Below are experts of layer 7 (counted from 0) of a mixture-of-experts language model. Rows are named router (the router's row for the expert) and show model dimensions 128-255. Each number is 128 + 24 x the weight over its row's rms, rounded and kept within 0 to 255.
After each expert's rows: a language model's description of what the expert responds to. This comes from a sample of Wikipedia text that the model never trained on.

# expert 15
router [124 157 157  90 144 169 127 171 128  72 125  84  89 126 140 118  99 128 115 150  69 142 169 159 118 145  96  99 126 134 120 141 145 150  99 132 140 107 133 113 100 171 149 103 114 150 171 126 121 161 149  80 159 110  99 114 149 133 166 136 140 123  90 129 125 149 113 149 123 138 148 131 112  82 139 137 111 156 155 138 166 159 114 155 128 125 124 146 140 128 113 148 160 103 104 118  97  99 150 136 147 111 149 152 157 127 149 136 126  84 111 105 114 175 169 152 140  76 125 148 130 127 141 128  95 111 109 123]
Description: Word-interior pieces in names. Consonant-heavy mid-word pieces, often in foreign place and personal names, such as Pal-emb-ang, Ranca-gu-a, Philadel-ph-ia, č, ş.

# expert 51
router [117 165 123 110 146 129 126 140 126 119 153  85 122 143 139  85  81 139 130  96 129 134 148 130 135 106  82 142 118 130 113 138 144 125  96 110 156 103 158 128 104 144 127 104 125 162 137 100 123 156 182  64 140 136 114 105 176 139  62 116 129 147 149 147 128 156 160 153 164 131 117 104 157  94 162 112 122 141 175 134 169 109 111 100  95  89 135 167 160 146 123 131 161 108  66 140  95  92 112 130 134 123 143  80 107 124 175 142 126 111 140 117 163 140 158 112 171  95 170 164 155 121 150 125  88 127 106 118]
Description: Mixed word pieces and particles. Scattered mid-word pieces, like Wim-b-ledon, Cum-ber-land, of-f-ensive, plus whole words end, due, long, out, along.

# expert 49
router [ 85 103 151 101 151 117 104 128 129  96 162 130  98 120 117 128 108 125 123 141 157 145 151 101 158 114  96 147 153  96 149 162 143  94 107 194 112 134 104 160 154 149 146  80 170 111 133 132 154 127 175 131  92 143 146 166 126 134 143 101 135  91 120 107 102 154 155 110 169 104 178 136 139 128 134 154 148 186 139 136 161 147 127 133 110  97 173  91  88 143 118 137  91 127  98 113 106 127 102 143 134 127 148 126 105 147 168 171 103 116 149 147 132 106 160 137 162  97 150 154 106  95 100  90 140 117 133 110]
Description: Hyphens and dashes. Hyphens, en dashes, slashes and other joiners inside compound words, such as inter-phase, non-profit, odd-numbered, al-Baqi, plus some bare spaces.

# expert 18
router [107 129 175 110  93 130  86 135 127 134 182 128 110  87 138  87 125 172 112  89 153 156 100 123  92  93  94 123 107 113  65 177 137 115  92 102 142 125 155 117 123 150 111  83 179 142 180 134 139 174 151  81 156 154 148 107 153 145 126 110 105 113 149 126 138 160 152 166 173 124 156 131 187 139 162 119 109 145 101 131 152 123 102 106 154  82 157 175 119 149 131 125 137 136 147 159 116 148 129 119 128 155 127 154 124 138 166 136 142  94 110  88 153 132 158 101 178 102 164 145 137 132 174 126 107 124 139 168]
Description: Middle and final word pieces. Word pieces like re, ter, er and particles like out, over, back, including mo-re, Rot-ter-dam, Win-ter.

# expert 55
router [111 118 147 119 165 168 144 152 158 125 130 151 118 144 154 100 138 148  82 126 144 162 127 177 113 168 143 168 141 108 189 116 107 123 165 198  95 139 149 160 120 134 145 141 105 145 159 152 137 160 159 122 100 139 152 146 112 123 168 160 141  95 121  93 136 110  95 110 165 152 165 167 145 111  84 151 147 154 125 142 105 104 102 149 127 117 136 132 119  97 124 137 150 102 114 124 142 152  92 134 134 103 107 150 122  94 139 156 138 153 163 114 129 126 105 116  73 126  77 106 106 116  91 114 143 143 128 126]
Description: Place and name starts. Capitalized opening syllables of place and personal names after "the", "of" or "at", such as San Diego, La Pa(z), Mar(iana), Jo(achim).

# expert 43
router [128 105 118 110 147 131 169 146 177 127 162 115 129 112 156 128 138 171 113  89 174 159 109 169 100 148 140 148 151 151 174 144 143 115 148 194 144 138 170 164  78 165 107 120 131 105 126 142 137 129 156 137 102 141 130 156 146 120 137 144 113  89 126 105 140 123 126 127 155  82 117 159 117 122 136 132 167 155 126 121 146 120 129 100 121 110 167 144 121 132 134 138 150 115 102 151 115 133 113 133 162  96 142 142 115  77 151 105 125 149 146 165 126 134 122 143 138 119  99 162 134  92 123 107 104 155 128 113]
Description: Single capital initials. Single-letter capital openings of proper nouns and words after space, hyphen or line break, as in Las V-egas, B-léneau, P-henothiaz.

# expert 40
router [145 138 134 156 130 156 206 133 176 139  85 113 108 120 137 168 130 133 113 168  95  93 152 136 100 166 147 158 159 103 209 124 140 118 150 210 154 138 173 129 142 132 155 100 117 105 144 133 130 133 144 172 169 114 114 162 138 123 138 131 120 125 126 154  87 105  84 104 149 104 154 124 122 123  71 164 148 148 141 145 106 136 145 138 120 123 125  82 118 120 123 136 145 113 135 138 134 124  90 131 137  92  98 149 111 126 153 149 120 135 156 115 107 111  96 147  92 138 112 130 156 130  82  94 134 129 101 121]
Description: Spaces and C-starts. Bare spaces in tables and prose, before scores like W 32–6, plus capital C pieces such as CST and Central.

# expert 1
router [129 140 143 142 153 169 140 141 161 134 121 121 122 137 122 106 130 128 120 124 152 152 136 166 133 133 128 125 131  87 162 102 158  75 131 179  89 145 143 139 121 151 145  97 121 159 154 145 151 164 161 145  98 126 123 132 138 126 149 142 167 101 116 111 134 124 108 176 161 120 152 143 110 118  49 130 148 148 134 134 145  82 106 113 127 120 137 153 118 122 147 117 152 104  96 128 146 137  99 144 157 117  82 123 159 142 139 125 131 133 135 107 115 126 117 131  88 100 132  91 148 112 123 114  99 158 109  82]
Description: Capitalized name openings. Opening capitalized fragments of personal and proper names in tables and lists, often foreign names, such as Car(valho), Her(zsprung), Pa(jor), Ar(thropoda).

# expert 53
router [105 144 120 139 124 113 129 125 148 138 110 123 167 116 141 153 110 114 169 166 108 119 177 100 100 131 105 155 147 100 186  97 125 147 104 145 137 101 156 133 124 161 142 116 116 121 149 147 106 142 154 157 117 128 120 157 102 122 101 147 127 113 115 102 107 162 117 149 178 109 151 121 161  85 102 113 154 118 132 147 132 185 106  96 123 100 157 125  94  82 148 164 155 107 131 116 134 111  85 126 115 127 124 187  74 100 155 137 114  99 152 151 160  99 143 135 135 105 104 161 143  92 150 146 111 108 124 137]
Description: Inner word fragments. Short letter pieces mid-word after an initial fragment, such as overw-h-elmed, some-ho-w, ne-go-tiated, No-tt-inghamshire.

# expert 0
router [129 135 147 116 148 166 181 143 174 116 131 103  89 137 117 114 133 115 102 131 130 144 109 160 113 146 149 147 129 112 168 123 115 139 160 202 118 136 149 122 124 144 130 100  89 142 162 150 153 115 167 130  98 124 138 144 127 136 152 135 131 106 113 125 136 114  83 141 160 115 171 141 103 120  95 133 140 157 121 132 119 107 122 142 139 141 142 127 123 110 112 111 152  90  98  99 186 133  83 147 105 105 127 126 105 128 133 144 142 153 153 101 113 121  93 100  78 119  69 113 112 116  81  82 143 167 112 108]
Description: Capitalized word-initial pieces. First piece of a capitalized word or name split into pieces, such as S in Scientific, K in Kirkby, Ni, Ma.

# expert 19
router [ 99 154 129 110 160 143 131  89 101 141 157 168 115 109 124 135 149 147 102 155  99 123 162 147 105 142 106 157 130 109 171 119 142 117 133 149 163 126 149 159 175  99 137  99 126 108 161 136 133 162 158 145 148 116 157 136 168 120  82 124 123 109  98 140 102 144 127 108 141 149 125 142 126 169 128 153 130 155 115 143 144 131 156 151 161 138 153 135  93  99 163 156 145 126 161 154 138 104 127 149 127 136 145 159 104 103 147 143  72 131 134  90 145 120 132  98 156 122 123 158 179 121 126  78 120 127 135 130]
Description: Space and prefixes. Bare spaces in tables and running text, plus word-opening prefixes like re, pro, dis, inter, such as re-sponse, re-cently, per-mit.